Experts of a small language model: 30.5M parameters.
Below are experts of layer 2 (counted from 0) of a mixture-of-experts language model. Rows are named router (the router's row for the expert), up (a neuron's input weights, with its number) and show model dimensions 0-223. Each number is 128 + 24 x the weight over its row's rms, rounded and kept within 0 to 255. Numbers have three digits each.
Before each expert's rows: "comes after" lists some tokens at least twice as common just before its tokens as in all text. This comes from a sample of Wikipedia text that the model never trained on. Tokens count by the router's weight.

# expert 46
comes after: " |", "|", ":", ";", "N", " MPC"
router:090156100134110115130113151094136077139159161120118100142102134111158123098174155133157138188118161129163115123103109127146124132160137116150139168130141105117151157114096131133135123130158127137130114145135117166140147168074120154136131097124170109115121135165111104188120151119104091120168135129129102156157149130074138164118111152128118108138135092149091081098124092089114094147135104145077116141116125116102137105150091110102151106124131132095126160153142153132119105100106105104112134107155153124086161136143136124140126134114085154116136108148135163096118174101144175116133135140147146122141135127152077116113131126109149112139118057098098135170145163077091136158106
up1:120100109119140108077150165131133153115166128071185124134105119118141081109111115106107077141137159113166141144134112107114099127116077143163133163149152132147102132107110145109108172073149117108116134133134133109116144097093115133122126175155158136094112115109105131154091135100115130100124130135132139142140122115103100161115125102154149143150139129064162174144161189135098103114151087123142177148118104168129131130122096126113139102140114146142145100136160124087140193124106117085092119126160176121089114115143165107139079169131121140146138125129105130124152170125131152151129119141156157145106139145147106095119102137115132159110148174152113124133124141166126102106137
up2:097148128112128119103111153136151129136173114120101165144111126107162163115152120140076161122116135144148174131160163134120098154158104125120146116098133120113149147108138145101125138148120109119120128091136105144140152125121132096118093135116164117159143074110110125130122142115121097121173121154149180125141112111116115074104081119106154108160084107094132111190063116113133124161173058123131145138088146097086122133115105131099116134150112165154160106121152164080160152152164138129140072123130128174124106125130112166118145117133115126131162165164121105096151141139099159193147141124110110156118116139137135120136105081132148125117129117149116123102142146149097155152122

# expert 111
comes after: "\n", " |", ".", "==", ")", " =="
router:141146107124086103106173133122105098176159158127136122109115104078160126125091151156186154113134154179142111105094109135131110110148105120153151130105143127136122123101105102084137113132150114108074120146142103131062096153105089154145117147150132110166137116148146131152170165121148129135132147099088081165146115135122131169119106111137136123129083113125148075127084162141140103128144108090120118137155166102130100136149138082120087132118168097123126138124116141124126164112131169111113157142111112114099139099134139100153134124123084113114115098157128109119109151128104173137156175116126144122114188132136092124103118143124101146182123149158173145128118121110124123171108
up0:116124128174126143144173135098148108115120089103167110109125105120118095124137129131119146152136135150125075130117108146126055133156122178152135081076092154149159162131139140136110098159140127096111111104161123136096093129114095107149091146160109130126133128146124143115109172116121132137152170127124127130107063150107108163119088156090173129120099127105121081127112144131106103150091142148165149115133143161105132106113171076138153097129133093158150147079129102124141109120134087139130115175138140110121131144116149104154141091086138146134135162114135150154157148083142165137140155166168132123144155095124141122179119132158120115121107152115168155111115104128130135161101
up1:120100128124128131152167141115109135077082138140116110113155122155119139087104127151154146121161140160126093150132201166154098134155098097095137183092143102082129147075137146144139095103133116167149131110125153166142124109121112160150090129136115116114134118155127143135158129112094110122121164141142116140120131084137136147101127144151122131076113144176093138171086202135109120178138134146129117147115126123138094134137127159130076165154153140163111106128119123199125139107130166073118127144099141132121130113121142103104132139138145102120115119134157057126145115143158123115131121126085101167115125109128102129145097130106161121145130141144104110077133112129155111120124

# expert 100
comes after: " of", " in", ".", " for", " to", " on"
router:106146089112129104153143118071131157165144121129143134114127100123168151086095176147158125166083147140112145120134137130118162138133133118126133162133161136129128132139081119131180103129125123176079115143189114126151138129127083180165126085123135133133107147163100103159135112111080142092166134103083055172152114152111132121102086131129092151092126111115126129097123145098170119109128157144083133130164116128122121120129142106118144159133131164119093159134129115151136126106099163111134142143150137152083157137129137105141113123091111136098157141153102134151137131141104185102124143106139154138152153108142084143101116104147145099127108105157149160109151157099114137109146
up0:103150142116063112126113119126150159096156109142185133161110126118143128093120125118139140148172113141096109162133141085155135100138103153119092155095103153108110158113125111083134100107112096114152139145090124122141167125151111161106131141121107138129135142168129146098132119129109105092100098130145103133179159121138126129171088101128124135127130148110157118140124158157138109113108096124124136074131166141104106154127131110130134091135134137101132090178107134159116137124137140097139118183102097145129100129134105145135108132156154099160124120142149124147114121134118148142191132160119136106126095185077120082125128143125086096074141097138164186143180119098150135149168
up1:143156117114118168143100148148143146168121128102124140118073127092111094133128136082138101153121129104150140115170149162125123129139098127181136151152121096167122086175142135154117137175122130143134082132135119083106124120113099117141120150140128103114106172122113152110126149125124160171121129118147138128104094139107118160061098103103130103169137120077121117106137129131110177105156108119120092110159098131145135102132138141151102103149073129187116120093129079101106117141165140125126158127123090132117121151154112089146137112084141131128136077119145172114119115130114142133145161157146106098092206122136112116117087140159152146139112160135147128108165111157147105132115

# expert 6
comes after: "==", "-", "'", " \"", " (", "==="
router:107129126117126101160168141089116140192151141158084091150099129100135133064125151163160153120097130146127128082147089130112139135106127136146132153135117116138168120172108109124164131154147148147130115159173137135133119129125113123145068100106144108128098119134120158094133144104101152151144136104101058132131144119097115166123129154103094137161136117174127137121090132134144110158148115087083090153177120135144126134127147141107152124147119143092121164104154135113119152119111197111081126144145148113092158107109110152141133102129110097091165120147109149144129147112140162147132154165110130125098154141111097151066116098114107117149103140139126168141149157126134144171122
up0:100140110128127131144112141160103159174177115145120133094109171131134140098154137151142105111132150108112076112130139116137149171126151131134121113165075114134119088114117127141145141138146118101166144170137140123129145083097143133093115131072170138128111119131106097099195106149085120108174158108158102156113128137100147130152133146134108134152092120130171096109131091140104117151138067149065111146168158135112134131125112148110113145117098138116107132136128161117098098109131116133141131119117118178142109131134098123116139092157078138151091133129070090149138143143128099087123143091141101188118140130155149147130113104160171119133130135139168151101144149154140155154111
up1:133128168138133114136132134152121150154079119128127123160143100161134145124105126141151151138080137121130126130127077124095163115155125118141171120149147082131124140138100111115137140126139122106120119139133130152098138134125146102111142125137134124146140121148128186098141128119093154165117174152145121077115160148135134122070122129098119170161133157113105140125144167109142067154091083099109135114156112091101101180128164137134162102134123117107080159132112139102092164131117151108144148113099109090104120115119095136146140093139137172156122120160132129106096134207095171127108152125109141066124153132082108144080123103105141153157125136110152152090145123151095096149106

# expert 105
comes after: "\n", "'", "’", " non", " co", " al"
router:126120123124126132127136116086140118125125141188120125156068111122138121124138162144147127158116099134140116098115152151168140104112134156098122150151115110157143147107104128107168148113102130145102112169144139143124113124095122168121097102120158076109090125144109144153149168110123131131129127124114090184172131110104145137097120094114102161124088110137141152117082090150108144110098084127094085135182128101154136118147096136088119183160134140113096155138088135160142168103128134102133139104134154129106120116111115086131136125120100155075156154122082149122119142151148164138127140149097139079085145137145111183122085108123081129152094090124105118168148117112139141140111
up0:126129094107103181119118136054141135178154122123123105118090151111146124122098126168068117106136119138094058141131135169169095112115096161127136100107120094120142121149094143124101169123151135161101118160131120122128152137162111134140172117158124074090138110090099112146129184134146094116116142143106124117097132072119159110141105142120159115102095151097099181168120133114155156125109123167113102152131139135157114149152148133127169157138142138171109148150106169130164142147138143126101149100116156147128091113123147142139147126097149148156147097119123137102151120132149100120173100089158127135120115122138124173131118136140137109126101111122140168153119127110134114081131
up1:108139171159116138116135104139136115117134134156134118163121144077133096110116124121145135166136168158137166139102131149137116121111154131088140123133192182128095175061070129114149150086093139118146149135099119151085099097135122117161124125148092126130141119106135091159145118113134152143115159114144108107154108139116116136098114143180165114103136098142103131154120170139130119114136144091110164114126095121113109096131140125122118163086138114114140119169130168108073119110123128068137112137161120117142126173119127122140162165112106142096134114123136114162172116115099182146140135156124166117164138131092141151137133135146092085114126117136097110112129144091127063167114

# expert 91
comes after: " |", " 0", ":", " 1", " ", " 2"
router:125142125120134108132128117136122107123136166091065110130122123080167154118114125173148139142116125141133155119138122137164146123180129087116134156156122147151121145176125061121162106114099130141118103153163129142124123191070113121135117134131163121179095159133075130131117141132134151127121089129078096112135120139100148147114142087135107146153154116151119113117093075086140117137115139172123122157105134111070147083110115129107110123190106123139129152145151116143143125119139146099145152128115151149108189129146155141133117144119113080081119131192175149112123155118125133145124139118067106107118145127176076146145099116134124121127122116108130128118129099118146141129134
up0:120138115097130104085130109144095132060157125144086111174145154132136123134092105146153092149118144147133141137137120129157097075120139100138139108118135102137133132130153089104119126125119122140168085168163112130127115183121125067116123139153168119138125147124124153137144119093119129121119087136128109154159089094090120178102139145143081105133119088153134128098125125108097141136122104170149144123103134111133149098122114120158143131174107166186142145143171119101152115140150111102112117125142111139135169165142121128165108161132148138116143141118168114151157124178143130137088123102094082127139131107170080107106122117148152133104158145128126114135182112105167133167183
up1:150157175117118124149099123166136153131117104084149136118088114127131126089105124146144140107133145114084113140145119123168134155135099123176145167140090097132125129164110115124122118157149138138110117153100141127154155174159122118098118139120116116112138157124068162161137115157151177112125126093146120146136104126132159127097140115134091117142147133117163162098128134121117141122111137088105092112100093103097128136091157110134109130152147129166111122135149110103142117121149121167131134121155125144072107126110144122098092118094063100165178118119135164120078068174092145147161129130095107081105161153116120102097087173143152153130167127148117147101138118154160131106146

# expert 140
comes after: " |", "|", ";", ":", " 3", " 1"
router:101116124099106126135131150127136128129129144130070130146153158105120144113124145168131146151097098141139177146121115179128117088151151091119138151133149150127142135150139092108166106104111131132115107139135135163136137125092118134151109088125174132157147144139111108114129127099151125111131120130105081100167098142105100158107132114164112181130115089183124110094089080094129125115103104159112146154113111128073139080084113098096125132167104129141130154107160128124101106116125140107074154089135169156109146130165128126148127143122092132104122094132184139125095183120138112115136156114099127131112138109144068167114113112129136134111172072128123138158170131112134159155098
up1:096144119104142111178147164117170138161092169111083198129128157110064103126089120174086125133125148109143124185108122109144120129152104104112120134129116112163105111165133118141125117137114087181099137125180131149140135133108125127132097103119168110192137177100115155110107104122124124085132100129129116122129139119104131151108114153144127130139098107144116097129141142175131159155131147140129134122154131122121144081157181117160134180151106173127110108094146135116088097127144117082126166132131110143124139110126133154135130148111107124142127115135122132127117161087124130125115149144093116144130167090115127139149110144113127155084131125148143088150151071113111124131063
up2:130143097145157161128130131098119143101158156134114114154142183141133141149143094204159124129159134142110122109119118142126109107130086111119120134179134169148144129095143111121176071116118109132133145152135133139088097085139129144107105097147134146146188135099137133099104113148152117129086116108177122109163140113107168151128140165105117147153138114137128099093157153152126159163159098131185129071129125076094135122101108138142127144139122199141152142088130094153124138102123094128135100144134154128142131175115163129109077134116109107123109144116162129111113133129126134121112109111129102137158160097114128109159118134108141129088128075123133107160115130111065148119109

# expert 144
comes after: " |", "|", ":", ";", "N", " /"
router:128130145128084129123165135107132107113120133153100123102122146111167152130104144177157132173120112132134110145143082153132123087139166094124107167154116127073158125137104123102130157151133113104130099148121142167086111146094100149150102091129142115150118150140119107150163154133116117108140113119082092164155130175084157143126135118130144183090114128163102111131112108097079111137148148117068123166106107154082153126140111124113121156138099138109113164159133121168102129092099118136129123097085122115125149100124126129134096150125097100112118074113165152119128139123134134120179174158089148135104112111158107129110126077120135160153106133135144126158143155068123132144161
up0:124120091119127111149155131132143186111152137137102157117148170136132091105139112138142123114117173137173133110139110149088090097095153125127170095109091137133120111142131104122113152079127120138184114159136106142152109118147111173139126130083132168173140139141153116129126125094136158130156080146142122112106097113098168149143133131093163095105128128130119126075165163126120145164128118136130122116133109164124107121173145122134132145083111152120108104097100144137146123176187112131165104105124094130142126076097176097152070133111144121138140161122135140129146118103112100110166154181119121115118106072174172126130104119133134132124101107170136136093149125115147119134112
up1:179112093103100110164118107149138141135117151096158103110146116090126146117149106108118131146155118115099131204153147151131133114134137148140123147124076106117122135161171125112116141129148138132088101170120096173085121113065118119120100095123140141165091146130104134183152123131139140155123144143119109136115124138121138151150121111143148131137160146108113084129171154162125119150145166145103098137144114139118124137180126165089092172173149165133144121151113113120140134092097111146105161138131140110122153105124085131083134123142123060121103087138120151110149156164157190133161123095132093129132113095113097080139140110132092130164111119133139096126092118117126144136119

# expert 89
comes after: " of", " in", " to", " at", " on", " for"
router:093134099079130121126153127115091154136163130137117116148133143095141103117117164132177120197120147160089146095147116121133132084116113067142132131146138119132168120108073121110169122105085152149106094154169145149141132143104118163143136092118177144144119152169111140168132134090093136127148098144120112145125116116133149187113113137095073185119119127112119115130136168146151113117111102134110152155154110127154071129111123133166131140138107125137107153160142125101124110080105155132130132155145132167086109116127165124157117119047113102095127170126162131133144163114129136105136151118157161143123119119111119137105105090155148116129143114137129137116157154113134132094104
up0:143134096174110144134179116110202117084112122155103146146135151140148114204115158159106139111090145137159084100140149112143112137153141128123108135126154113129119159118143146133131139122101097153141153106118164105138075134106156173134115109127106084137104102082134085139134117136148110105184131115122140139129111134154152183121125118126141115086109070135090144121110135117133083123123133122136113138132144126136163094142118122129112132115126113145133153138136166180101154114103105145151129094126093160151142078095130094123121125148129159135141109093191145150141113067137114136145110088185116149131096148132111175136116128121139091118135113128098159125150149145102103147128
up1:108114142130157089101128140142098128120081124105168086131107134118133120143164150124144182134148105182136121139186181128140087100141083106094118120152100082144109144103129145127126143106125146088116120151161100170123107109119136099170158122076114111073073124133097137185132101116127109146104144130137185132126155132098127189131123159152110090109146155110169108104122145123129102158146115171099162132116136107122159143155108142153100172132107133114115135132134132120107133120113135123099150098111150157132129123103164135114128119103075112116136143126144145145122158167149162060117122147073097122140130134117137134121135154125123096127135101139137109115157096131144136157132